Weights of a small mixture-of-experts language model, trained from scratch on English Wikipedia.
Size: width 160, vocabulary 15579, 11.8M parameters.
Experts: 64 experts in each of 6 layers, 32 SwiGLU neurons an expert, 8 picks a token, a softmax router.
Training: a variant of Muon for the experts, 542M tokens.
Below are experts of layer 2 (counted from 0) of a mixture-of-experts language model. Rows are named gate (a neuron's input weights, with its number), up (a neuron's input weights, with its number), down (a neuron's output weights, with its number) and show model dimensions 0-159. Each number is 128 + 24 x the weight over its row's rms, rounded and kept within 0 to 255.
Before each expert's rows: a language model's description of what the expert responds to. This comes from a sample of Wikipedia text that the model never trained on.

# expert 28
It responds to: Verbs and linking words. Copulas, prepositions and particles in biographical prose, such as "took up", "the son of", "was", "as", plus section heading ends.
gate1 [168  99  91 135  73 102 138 173 111 140 114  83  98 113 150 129  93  88  85 159 129  92 148  99 124 153 131 126 152  92 158 148 125 109 121 135 141 174  84 170 136 109 146 119 122 109 223 142 112 147 137 113 137 163 128 120 125 120 104 175 112 131 160 152 132 116 133 129 116 137  95  86 134 133 129 154 114 150 110 104 165 139 107 107 145  94 129 136 105 116 178 148 124 129  95 146 124 111 127 112 143 141 131 141 131 124 132 166 103 111 129 116 165 158 128  95 160 122 110  92 121 134 137 147  89 151 115 123 121 114 122 122  82 150  94  76 139 123 135 110 141 144 116 145 119 147 175 137 141 160 104 146 126 141 154 102 141 115 113 144]
up1 [133 117 108 145 128 141 165 174 151 147 135 111 118 190 128 139 143 175 105 138 151 144 123 165 137  90 125  87 152  89 140 127 186 131 137 125  79 119 127 141 145 135 152  69 140 104 141 111 154 101 165 113 125 119  95 103 112 125 146 150  89 135 145 136 150 132  96 112 134 148 110 143  89 188 148 141 115 122 134 112 142 137 142 104 130 132 113 111 151 112 128 144 114 148 173  85  74 138 107 142 114 116  48 122 109  88 146 131 136 152 116 116 126 124 119 158 130 142 144 147 145 152 136  76 187  91 129 101 152  90 109 136 138 129 114 141 107 147 123 120 118  90 130 100 102 152 171 149 113 100 124 142 133 111 142 121 120 124 125 131]
down1 [158 144 145 112 137 150 133 142 164 144 111 105 155 155  97 139 157 173 153 135 110 129 130 114 142 132 104  92 157 128 132 145 123 152 106  88  90 119 183  99 129 132 125 139 127 145 131 127  98 124 137 133 133 124 149  82 122 103 103 167 163 106 113 123 118 146  88  96 143 137 136 120 123 103 121 144  90 106 166 144 117  82 120 105 115 135 115  92 167  80 131 134 116 116 135 124 124 159 132 162 117  99 105  85 123 109 122 144  81 166 161  99 108 145 139 142 104 158 166 150  91  91  82 127 143 140 141 126  96 137 124 131 104 103 169 144  89  90 153 130 140 137 191  90 158 127 127  97 114  93 105  84 141  89 118 106 136 116 110 131]

# expert 17
It responds to: Prepositions and relatives. Prepositions and linking words like of, in, from, on, into, between, that, which; strongest in "location of" map captions.
gate0 [ 94 178 156 145 128 133 110 133 111  86 111 114 164 143 146  91 166  99 162  89 107 157 144 171 158 111 128 155  99 133 115 117 125  89  82 132 153  77  84 115 105 135 149  79 168 126 131 151 119 122 125  98 208 163 102 131 135 138 108 151 107 120 137 112  93 122 132 140 108 133 129 151 148 102 141 125 128 115  92 150 122 142 121  93 130 108 134 131  91  75  84 118 138 127 155  99 128 153 134 161 124 147 158 136 131 169 125 156 121 134 115 111 139 127 122  89 125 146 120 164 156 129 130 174 122 124 141 148 150 123 140 138 133 119 127 154 159 116 108  95 133 177 170 128 127 109 119 127 122 137  62 135 125 135 159 115 120 129  91 120]
up0 [158 129 102 163 144 114 130 106  99 142 117 120 114 143 122 127  73 126 120 167 127 126 130 139 147 111 119 141 122 122 139  83 100 103 122 142 119 154 120 221 180 116 130 107 118 135  87 118 106 132 162 122 105  98 113 139  87  88 157 130 141 107 162 154 137 145 129 135 185 107 142 126 120 144 138 136 118  90 158 145 133 122 124 149 138 135 122 142 129 170 156 170 105 103 141 136 130 110 132  91 118  82 119 145 158 137 106 179 112  68 177 123 179 118  95 164 109 119  90 138 129 156 151 132 124 107 120 134 113 129 148 157 146 123  88 136 141 127 139 155 123 139 134 140 143 149 192  88 123 115 146 135 119 137  98 122 106 164 124 134]
down0 [150 128 109 132 133 125  95 146 115 124 170  93 106 185 102 142 171 148 104 111 169 139 104 131 141 162 143 131 139 128 131 174 138 120 105 115 147  94 139 128 120 139 109 156 149 116  75  85 122 110 134 117 152 140 120 133 144  85  99 138 100 109 114 158 143 136 141 112 167 173 128 137 135 121 117 103 132 150 143  71 122 134 112 106 118 127 150 102  99 127 124 152 136 103 154 157 116 128 108 132 132 140 118 119 132 123 134 144 152 124 121 168 157 103 101 119 151  96 106 130 128 138 141  96 128 124 142 164  81 131 113 145 163 136  86  54 117 124  75 118 127 130 129 146 156 179 100 148 123 114 113 131 165 132 135 147 107 144  34 150]

# expert 50
It responds to: Biography verbs and nouns. Verbs and abstract nouns in biographical and historical prose, e.g. became, served, released, retiring, career, years, work.
gate1 [146  72 151 120 106 117 149 173 165  84 165 115  68 110 109  90 151 107 124 134 111 165 123 148 127 156 139 107  93  97 139 163 133 145 143  91 123  89 164 140 122 151  88 108 114 170 161 121 117 127 131 111 114 128 126 116 127 110 119 102 126 100 135 133 129 116 130 141 129 139 137  75 119  93 150 135 159 129  99 129 124 104  85 124  69 130 113 121 139 123  98 152 201 129 148 134 136 131 177 100 142 129  87 122 113  95 107 113  94 117  87  91 130 114 139 116 116 140 103 155 106 102 148 119 104 105 138  82 110 125 131 113 134 131 100 159  86 123 144 116 107 140 134 164 110 151 146 106 127  95 120 126  70 112 125 148 110 118 116 151]
up1 [135 165 134 144 136 143 110 116 168 136 116  99 132 152 100  95  67 151 149 186 148 140  97 125 138 150 122 148 121  97 156 114 149  80 121 160 100 160 154 125 130 124 142  78 155 127 118  82 117 128 108 124 103 131 107 145  86 147 133 165 141 132 146 162 158 157 145 105 108 121 109 134 129 110  95 146  94 115 148 117 188 150 136 135 151 139 130 112 193  85 137 149 162 172 118 118 133 105 153 116 142 106 113 134 133 132 110 141 135 118 146 150 139 134  92 122 166 138  85 171 116  97 109 150 156 131 110 146 136 120 132 153 144  98 136 154 152 168  91 124 152 138 118 114 176 102 124 170 118 129 144 140 135 142 172 138 102 126  91 150]
down1 [148 119 121 100 128 115 139 110  83 123 113 111 129 144 117 113 154 125 134 131  90 180 180 145 109 137 120 113 107 105  99 112 117 166 144 104 137 150 161 142 139 102  70 194 105 125 134 152 113 140 145  94 163 139 140 129 103 121  87 118 113  73 119 103 115 136 104 133 148 116 166 142 125  93 145 135 111 105 103 112 124  62 121 153 106 144 103 160 149 109 139 108 122 100 170 146 143 168  94 164 110 134 106 124 104 165 144  81  95 104  92 154 127 155 111  89 107 151 138 134 120 137 146 122 170 102 183  87 108 128 112 141 141 134 137 115 127 126 171 161 131 108 148 131 109 124  99  94 123 131 120 157 141 128 111 163 124 134 124 136]

# expert 2
It responds to: Copulas and prepositions. Function words after a subject or noun, especially is/was in opening definitions, of, and opening brackets, e.g. "X is an American author".
gate1 [191 107 102 123 143 116 113 147 121 116 121 109 124 103  89 100 154 115  95 152 127 154 164  73 136 129 110 115 138 165 150 157 125 117 122 111 119 154 159 111 131 117 111 130 105 135 139 101 124 102 134 113 120 124 122 124 158 123  96 126 102 132 126 120 135 131 132 159 169  97 109 102 140  80 179 130 146 163 174 119 155 116 110 136 159 109 111 132 165 143 131 168 164  98 112  91 137 136  85 149 130 129 151 122 144 117  72 115 127 131  93 168 143 130  78 105 124 135 130 128 102 154 171 129  79 112  97 108 106 153 147 159  89 141 149 108 117 162 105  65  95  86 125 131  75 114 145 143 102 146  99 121 122 109 117 123 132 120 109 137]
up1 [153 131 132 154 120  98 120 154 138 145 150 145  93 188 156  63 141 145 116 141 173 149 104 142 105 131 124  93 157 132 172 126 156  87 132 163 126 146 167 131 113 140 137 130 141 147 182 139 142 157 128 158 183 142 149 171 125 155 112 165  97 129 116 134 128 122 133 114 104 121 128 119 108 120 110 153  91 132 103 118 114 111 170 136 176 146 106 114 102 130 139 176 133 172 157 127 115 136 162 146 127 115 140 103 113 112  76 139 124 122 146  93 153  91 134 136 127 109 143 153 138 141 147 152 190 130 119 140 125  95 125 156 150 157 139 141 142  94 121 125 107 124 101 143  99 117 159 173 127 134 124 100 144  95 142  96 168  95 116 150]
down1 [113 196 120 132 145 103 114 135 103  86  91 120 103 109 123 115 127 144 126 124 131 147 118 119 132 131 124 138 121 163 163 154 149 121 128 137 145  92 120 125 173 127 153 100 128 111 171 117  90 134 145 107  86 113 116 109 141 118  63 118 143  69 109  98  72 128 131 152 143 129 124 130 137 142 141 134  93  85 132 105 107  77 144 139 107 121 117 134  86  90 160 109 136 109 130 182  86 123 111  92  97 152 112 132 134 131 157 116 112 104 144 147 128 110 124 125 140 136 139 184 123 100 130 110 136 146 172  70  71 114  95 101 127 137 136 122 129 142 141 135 108 145 130 138 125 140  73 144 117 136 114 155 154  76 116 143 143 149 147 140]

# expert 1
It responds to: Narrative verbs and prepositions. Prose verbs and verb endings in biographies and histories, such as advised, began, took, plus prepositions of, for, by.
gate0 [166 152 120 125 103 165 104 182  88 141  87 136 152 136 127 119 131 115 124 129 139 154 123 164 116 143 168 154 125 100 102 133 106  68 104 142 123 143 132  81 129 157 164 111 123 113 135 168 114 163 115 118 143 136 158 132  94 145 125 128  57 122 131 130 146 129 128 119  62  78 116 156 167 150 145 159 111 142 141 118 131 134 143 144 160  98 163 145 119 112 146 122  74 129 136 107 146 131 153 156 128 121 104 136 151 126 106 151 141 152 178 131 162 141 103 118 103 173 147 146 131 106 118 167 174 122 149 147 129 130 146 164 159 134 142 122 106 149 106 128 166  97 109 122  92 140 165 134 156 132 116 158 151  87 108 141 146 128 125 127]
up0 [150 161 122 105 121 123 136 175 160 162 113 122 138 143 155 130 158 120 131 124 163 108 111 102 103 120 126 121 156 172 167 111 121 132 133  67 105  99 150 112 109  92  96 153 178 147 102  89 114  71 144 142 110 105 167 126 135 113 163  89 153 134 159 154 119 165 118 127  97 155 161 139 119 142 123 115 129 147 142 106  96 129 113  98 158 121  79  81 159 105 145 100 140 133 134 124 119 104 152 141 141 108 181 108 117 127 143 124 121 106 133 148 172 133 159 155 152 117 171 155 122 177 144 121 121  88 107  91 123 133 113 141  80 147 114 137  80 122 143 117 142 108 127 119 115 152 153 122 155 125 150 120 160 130 162 119 125  90 134 112]
down0 [114 149 122 142 128 105 131 133  85 123 100 137 152 130 103 125 149 100 140 105 162 146 122 154 136 103 132 149  98 133  97 132 141  87  91  99  96 166 108 112 122  98 115 147 100 110  85 110  93 153 144 124 127 103 146 157 115 134 140 163 101 118 159 124 134 103 122  97 108 154 155  98  93 172 145 149 119 117 156 141 128 124 112 163 142 110 150 143 156  70 128 137  84 127 197 122 138 129 141 119  86 120 106 121 149 123 105 145 111  97 163 184 143 120 131 116 114 134  87 167 150 163  92 147 126 141 142 149 117 122 144 123 116 168 163  84 146 114  67 104 161 127 124 158 172 129 112 154 127 133 132  98 118 132 139 136 118  97  96 165]